Experts of a small language model.
Training: a variant of SOAP for the experts, 265M tokens, 10995 steps.
Below are experts of layer 3 (counted from 0) of a mixture-of-experts language model. Rows are named router (the router's row for the expert), gate (a neuron's input weights, with its number), up (a neuron's input weights, with its number), down (a neuron's output weights, with its number) and show model dimensions 0-159. Each number is 500 + 25 x the weight over its row's rms, rounded and kept within 0 to 999. Numbers have three digits each.
After each expert's rows: a language model's description of what the expert responds to; "mostly gets" lists some tokens that are sent to it at least half of the time. This comes from a sample of Wikipedia text that the model never trained on.

# expert 24
router:494515500529517474510485540478462479470460518498498487480486517505524461481510518534466503525525498471492483538477490479501507502484467462528491472485488483517492513543488511537502496511494509516496491504541484489486451502456502467486511470469497515504474486510496483504510548503493537468525500489520532533550470490511490470506460511496531469547502521473459510462543508470519503494435545511518514507477537485508462494485485489530523456495495492549488515484450461499544452528425527
gate0:477518492539505467525508486457501453475497508520474524475481495490507464514518482486505475512520502516497484544459493489465507479495522540517512502494498500518511501524541509506491522445577464460509496497457481504484544504497481511477520538511533465531457525500462504485506530512488529494505469535453486509485470475479510552500505525500510505493542537506467545509493491490505498502478478517523451522485478545494502533485500483448530505496565516492511453509475509534515511463493480
up0:466535500533513481526529500492517471487492523533480523460468498522509467528499497466485479496495461509531506505457495465481475476532554502526468499506505540506504489542510503535481515500509477474507512511497484512482542535484492508467537539521532472539451556468493520521506528510487501503521476496479463518455454480499529554483497516465541516499534541482458561508482482505529492516500484505521490512490466555486484522486510481440547514496555484511538451526501502536510534484500455
down0:478488497490487527499450505533472567546507523498565500491519483506535530457500503515449502485519552475484487520525497490483502523482480522523520502489519482495489541518494488516469512567518519480513536508493499470455472460511512471515478501500482538516513547527486490499508505505504499509487539529544527508504487468528495506521474501514481469467510509509535488525525513554437506509530472478472497480527495512476442525502516553550488531492537479475565510508492501495482524487484522
What it handles: Opening stems and prefixes of common English words before a suffix, such as differ(ences), re(joined), oper(ates), comment(ator), pre, inter.
mostly gets: "cont", "comm", "dep", "viol", "requ", "non"

# expert 1
router:454501502529498487510482522464482509509494513458471500487478490484482512510503518499540475478539499469478516531545506482424502496505477470578486535485491476485544491478506526500501460527508465510521459515527482501498528496497438480503466429508478464531520530484487491509488528521517508522489489507503536525560438503515499569550501481499516470530454491498465529449529456487472524473514517488540493508486519506503481531510523490539466490493509488512541517467499474515472501515474489
gate2:533510512486480473527482541506494481511485548516494479487474480488487511491490491502510497508477492541454503509465495503470469507509477485499480490499518473495506504507489512503546527469507510514492482507476528493502487527487485504514504493501516506535460496488492475548513565447499475542476544508504518472499468520506497482518494489494519529477527465424552512484482491533501470458445442493523444506516500509525449488483527477516500510480488531497506514513471492521509511488493518
up2:482469545507500519504502484514486511514535472505466496495547496494490512495535524525496531546505524544469488450500513528512521478487507532499534491531492473484512510464519490496456496516494472500520503519507471530467508484488527511482491503473513484525506479494490503466462482480499543473455442457496516472470521525534494477507551488489447504480498510497540499495528529475526507523543510533489539474555505476529485533523514505466529507516468533502510482491551492514498523488505533
down2:504509475509487488524490488518512463523502449520499525460500479514503508508541535507540474489488485522471474472511482529498490491489526464530442462529521484548543488539464492519506506487499445501508552536512470451524496520514500529483498510482550500476483520564520477515497526471494506475441462533473520502501539499485478470516511485489448518490478521509483511463493461509530538473495561501463516519502485524485500497518498500497524525521439497511479500464510534478488519505516493
What it handles: Word-stem pieces inside words, usually before endings like -ing, -es, -ed, such as produc, writ, surpris, prison, volum.
mostly gets: "produc", "Mov", "clos", "writ", "stat", "Rang"

# expert 5
router:535519506473506524474561477481479492482463507488466487544541483506482511495522488498493513531532435487532498500539507533531514497461508467450521525509461501464469465513522499436505506464508493481512545508486497538486542519513512498489469504484504499457479482439506505482506500526505480498517472498496475466479517488500516488506497509531497537524457493527480540572503529474507531535496463477513508520471495480490498524552463504479515513473491514486498512528518522527463504491534513
gate1:516506528465544497523472535468480471540538469545519500491498483509515475519498535529518436506463539512487511519514504497492518503491490501462475474486528489461515505482470538491526542483525500456511520479557445507515536535499514476555548475508460525549514525524460483470496469452517519519502510506469505480539528554492494532489494492478484513484485528479544482462496500496512503460499492546510524510486502537462540485481490492527502512502523492492525522487492476496480541485479483
up1:412560464499494481462468485512493518492483500494515545524502503475488530453472496497484498561502552508497468455488480518479520512472499504553511506494516485452488521516503522479538500496499440495571495498484557470441484494491471488481488537497473499507542499495505483528506530512490479470465508470528478500493524456473466515462480486508506479544495465511508471498494503466522517523499507489485483471466447516525511522507502486532503478519509518515510473525520449482492491544449499
down1:526458499483523515523516532441535525524564517459506546525518446517522495512491506482501521497497550439460553524483516544552509522535508489504509466499508520496508476486498528494454485469480502453503527509497511509490516475499524448508474473540507507495484435515503479548479471505543524530500531483476488502511456477497527502489509498518443523525512536482463479499484470513500514486436534537458512515524500469460526517492507547530506492518494472487483536515567459521445473520544514
What it handles: Month names in dates, mostly in tables, plus the preposition in, date-range dashes and words like to or under.
mostly gets: "March ", "September ", "January ", "November ", "July ", "February "

# expert 16
router:555527501490443492487486511528536513517512511507529512451511486489453481478471515522508453483492487536498491507456499499485495509481499538484508523510533477555469496503543497516496513488449507484516527522464493499516527518483510531522514533487488458517474490516483468453519490517519548490490521546514479470520527493508477521499493458473458451470492486515467494530476527491505479462497497530501537481497456531496485502500470482476521510528494460538481541432522509490478487479517523
gate1:534534488489490542548516505479500567518440525498548479502462510527513487500471487468490488524524448519509489537434467504491483494490467504520503458478495500545525499464508517518507519483484467518463475491518528494500471481500521546524490520449505499472522523506536478487524509513531514459514502465518551478491486500522486501500491492481518502529484487477493446498513499523512507472520494505486532481506491481470545534500493464529474507453536503479501503521492487504523464521503501
up1:537495499495467556559515498491528537488456482485546474475489521519521489496484451476523482515500454518520516511431464489500498502470457531519480458464477494522513526477534495500513522485479446494471477505504523506465452486494517512517507504454510474467513533521549498510495511494505481480483500481532553466515502480501494493488502507478495509521478473496499460483510492509534496460532531504494535461483510493483551531492468466486482541441546500470518501528494498510533479514496495
down1:506527502538474515492462491514479476500528474483517514506489499456547503525500449517506478495505469518504484435495546491514478478468541493508473518464447512521485489523486501529472554548503492501473474496512485517482517523471517512495453518517513495477473476477477490505494477483496496455514525478492493517484504521443510517522524469525464490515499520489509497467514487521506471527497512531499471475495464504494480461501508478486506487494525502486487511509498474496501520565486504
What it handles: Geographic and nationality words in place names, such as United, North, South, American, British, and pieces like Ariz, Icel.
mostly gets: "United ", "South ", "American ", "North ", "German ", "British "

# expert 21
router:505495502457494551513479518531488484506507515496484509479530518501500469508528529502502532481482522509494490493510473536498522464524462528495476554499479536510523465519536480475515515498487501495474508499453452482524478501549533479554513459517547520482490460517463492482525509499510495449488527523507541499476507503504513476473532488482511483469499524491490486503500483463489501520536518518481496465463496507523472504484472549501506530494498512472466524456494498503491533505504512
gate0:515503482503477526508545528469470486538483506506487536536511515469467503524483476547516491491529496520490496513464463510476471483535476461518495500485524517510519557486532517494484467489504508492517520506491513504535470501535474516506491491488511496455488529491480515485566467486508488479518502485480474527486468473491478489521505503513497538510561510472512483520496482490501484523460491479462477506472534515528548501556506477507516504513485509487462501494459532552469542486476494
up0:549543474522485475533517524457463524516512509517490510534531519471472504534482519574497491515503489519507482498471495551486448452513464438507512526477486489523502533457510488489478488471480485515474519533503472475505481489524471532474502502518505508476502513468469525487533473485524482527501494506478490497494472501517502516539523483494489528506533512474514517471477495515467510523479513487476508515474545523523547495536489491501513522467496511498473469484485540530473534508508479
down0:497497528493450443503496510470472496513499472515495538542504498507497499524513534550534483536504558477532459492505458527497501491569535465498528507478509540541517496493490493543456477557496535540472462533557470478520523489487492519500506482519502514516491487526472498523450476495486526494468455531482467492478499493521492527492566521475491479524531481520528499483491509514516478491524506499547500490485509543523486502516484526510522479496497568547451484552537482498504524503499494
What it handles: Articles, possessive determiners and possessive 's before nouns, such as the, his, their, its, two, new, several.
mostly gets: "the ", "their ", "his ", "this ", "these ", "two "

# expert 25
router:481523497479493546466542478491469496458494496482520486529500504527493464503529460503499510494492469485525497557497524509519501520492463499527499485536527514532488528536487483439472474440524497502490498486490503564486496458479482468514457477521564520517473518482479499482534507470486511445530504489502467461513491486508533481508501479481504536519489500447471500539519478483490507511528499556531437497464513431502512504511492542496554526490519498446493510486508484477502511502538502
gate2:480479478515502469522502521478503539516472477496482486539514507480515467517457485516538478479541506503514481468473466495488497507503518494527555515516527463527482489492514523514491504456463544533459499513484512506523518495542485548465501464527529477511490539464485530510540527493475507510497484516496521488508523510495524537555479520467462495501494493532509481517451480558473457531518500486490471512472512479479461478512474448473491538489540457522511524493506482478508542533468475
up2:488473463540490493506508524493504543482478469482469496527514507491508476507462484474506472462519507498498484498462467532517478485481522501532529499539531488533496500529495505537507531455458535476515481500481502543520517486504508538473520458544518480533521528473502509504500502471512516516520491512490521495467485489483560535557504531501498483485485502535495446507485470526474470541516508495497456496460493430483469468512466491481496552459533464508471536508500475503512535560469486
down2:478477530515476493501475500494559523508465484488457500520503520487553519477510522491562533495504523470533476529488538482516530473505514497468505504468538503463519487542487463510529502542500451493479492468475501482473509507491512452512491479569512482496484525493487547526429466489484505507492542487530492509560530498460495458473490470502483495479499513491513507477460523507530481511470512483505499501487509521487465501493449502494470459494525492518519504507524466534511451510513457
What it handles: Prepositions after nouns or verbs, before a determiner, such as of, to, in, for, with, during, against.
mostly gets: "for ", "with ", "into ", "during ", "against ", "among "

# expert 10
router:483481516499511535485510505534510502519493527460495507568524546487477517464449505465522545479517503499507534527464550527506560486480516498497494479505476505483524535482510528430529489502506452489495510524473477542491495468492509489470525513501494534487504500489497498466529513492475478457503510460515497460520489519530486525476504488501456504508521507496531478491468490509528508489506496502549539525544492501475496511504504500491460484507516526534512495490472534518519498479546505
gate1:511499545516491496492490466481504524468500462499490468513517514492497515459479478490490481552498482472475500514475508485545522495497489508495536499507505515472462482483533488486470479501515508516515519499467505486475503496531499540520527503538491495494501538541525551561543499436493497495450477450518484489449503515471497493524487492469510517480484472451501501528539468539477486502449513448526491525465530495496496504492506538499476548489472526520474524561528472458534492462459484
up1:518502497456482512491509468513507511466493477483513535499484475525507476467525485499504486527516523480535506495480483529517518454435530513471525503498481521544558492501479489496495545531488520524500533515509482455515503505498505477515539503521501526540466547510516495520473518505535485473503496538474500526496514531502499439514520494508477549465502437443494457435515497483528466508506553494489492511507542524486478489522492494524491509553462484529518455493497508520513430502520455
down1:528469536512496482492509547502475488470532512523525484494531511505460540532528507483493511518444504505493499489508523453505476531498526511507533493477517506477514501533491487501486506456529536514488496507489482531509525524515487514504503475552527523474492509509520474513511486485526519527531523485482474454465482512493508495486548524523488486510477492492499459555559451507535473494515503508431515497504466474464530498484514531483527502500480488535489466484552479508554548485467512
What it handles: Commas, semicolons, dashes and closing-bracket-plus-comma joining clauses or list items, as in seventh, followed by; Valle de Bravo, Mexico.
mostly gets: "), ", ", ", "\", ", "); ", "', ", "., "

# expert 14
router:528471509498496481469480472510509500488556521509469476516509515476479526540503489513491527475481509553530482486495473542460532534496525542471488513545487539540500507513547482480492511522512567496502480542525473464547461504540510514484540520489482505476485481515500504458489502515525475493487493501520479464526500526498478501498524511525469511486494498473504478581506468491549504540514518536495512524485527504474514461527514500489511499505526492478499488499462568506513536459449490
gate2:552499487518505511558512471484565527466553463506524497476502529521477509486497527487531475510535521475498481492498525480482501499514527548466456499470539498534502475453513515514489502486538514498455488510465530492489474485518485521512538465523513506440518494505519498504478501498516494500499495475486508455517503499469540529462500506499444507497529494498519481470511543522502496507478503517510475477467498526477505508442512507467513529489467501443465537485486504473557502484487465
up2:529487553499513555569480491514535519468512474485499512481473515502459524513529533483511477516521481493520498494492542476453491476476545570444455469465552497514459482491485493492482514472518502491483504549491535501508493494527491540520533502535469524458539511505495514494474483511515469522504479496485528464531514503450504524490513457509445484478506529508509465464513527512509519506476494507535463480513484534505530505449508521500498539493513520439474525497488512508533503486503470
down2:508505436498501473485516519494499483524472511487532537463520511497510441521441470509501521496506496470491510510537486513498486508486520481489451483485477502514504503506473506505512493518524500479462503491544498473459493530510480489491482506515452496486495443467477528512489500517479488508469471487515516506499495472514480516506500510483492462479478482479530495472504497471531511529520474496512495473514522509435475479504504466518529468487501492479515516528563520492503440518478525
What it handles: Words and word endings in tables and results, especially election and sports headers such as Votes, Candidate, Turnout, MF, kg.
mostly gets: "Votes ", "Candidate ", "MF ", "Apps ", "FW ", "Championship "

# expert 6
router:524506499492516473488520531478531501520511481510516524520515534484499520521486483552514496499514478459486500478528483505544548455515522497537511534512468506502528498473539448483502516478532523514494493521496507542498473534480493517498517508518504497494501524448516512458489494493477524512471518480491535471517495521478483522493524487477473534514525532522490486502508480483476511480533528478450538498537535475498497492519487547493457506542448424498481520500500496529532524528500517
gate1:491536511438531489470475451488503502472480517486501502497488506516496506511489537507503454463471467497528503503450531490489459518526536509508460523496482545485477560499487490488445525482534530468485503525494453473481513504537495547521516465515471512467490466510533507512473492474473559524486478466465472475511475530503467483471496481465465514474497490550481491513495501507489479536512474520494472513484495492517510543527544466472484499479446493469496504515484522503468491498532507
up1:457471515476491547516465508466539550523504532502476506501489487528449521491497506496499527491491478453508483479486543489448494496487538472492486518460535540522538505466494479514505490530510512495530519491541491513513483495533481508479504517499489494479508509470513516535474468515511544508489479522498459553508514516473498496454499469467498500510517518487487489521511492464486456531530501500448499483480494518478532536523489534528469455504448477507542476510526514502530451516511426
down1:512555523496507479499531460507525472489496539485539486494495519491488501530502498501540475481511495517502497506471497561469511424480493522471550497556468504493474521485479547494476518495480505532499495512461454505516495501503492519488518478509503521533506542488529496527515518498471502478560475531529498489492452521529516522463524497496492518515503511502487524474470499455498520535538524506508529542459451511505495456475464503478516507521550479533495531485515505477519509475545509
What it handles: Pipe-plus-space separators between table cells, and semicolons separating values in lists, as in "No. 18 | Pacific", "—; 0".
mostly gets: "| ", "—; ", "; ", ".; ", "–; ", "%; "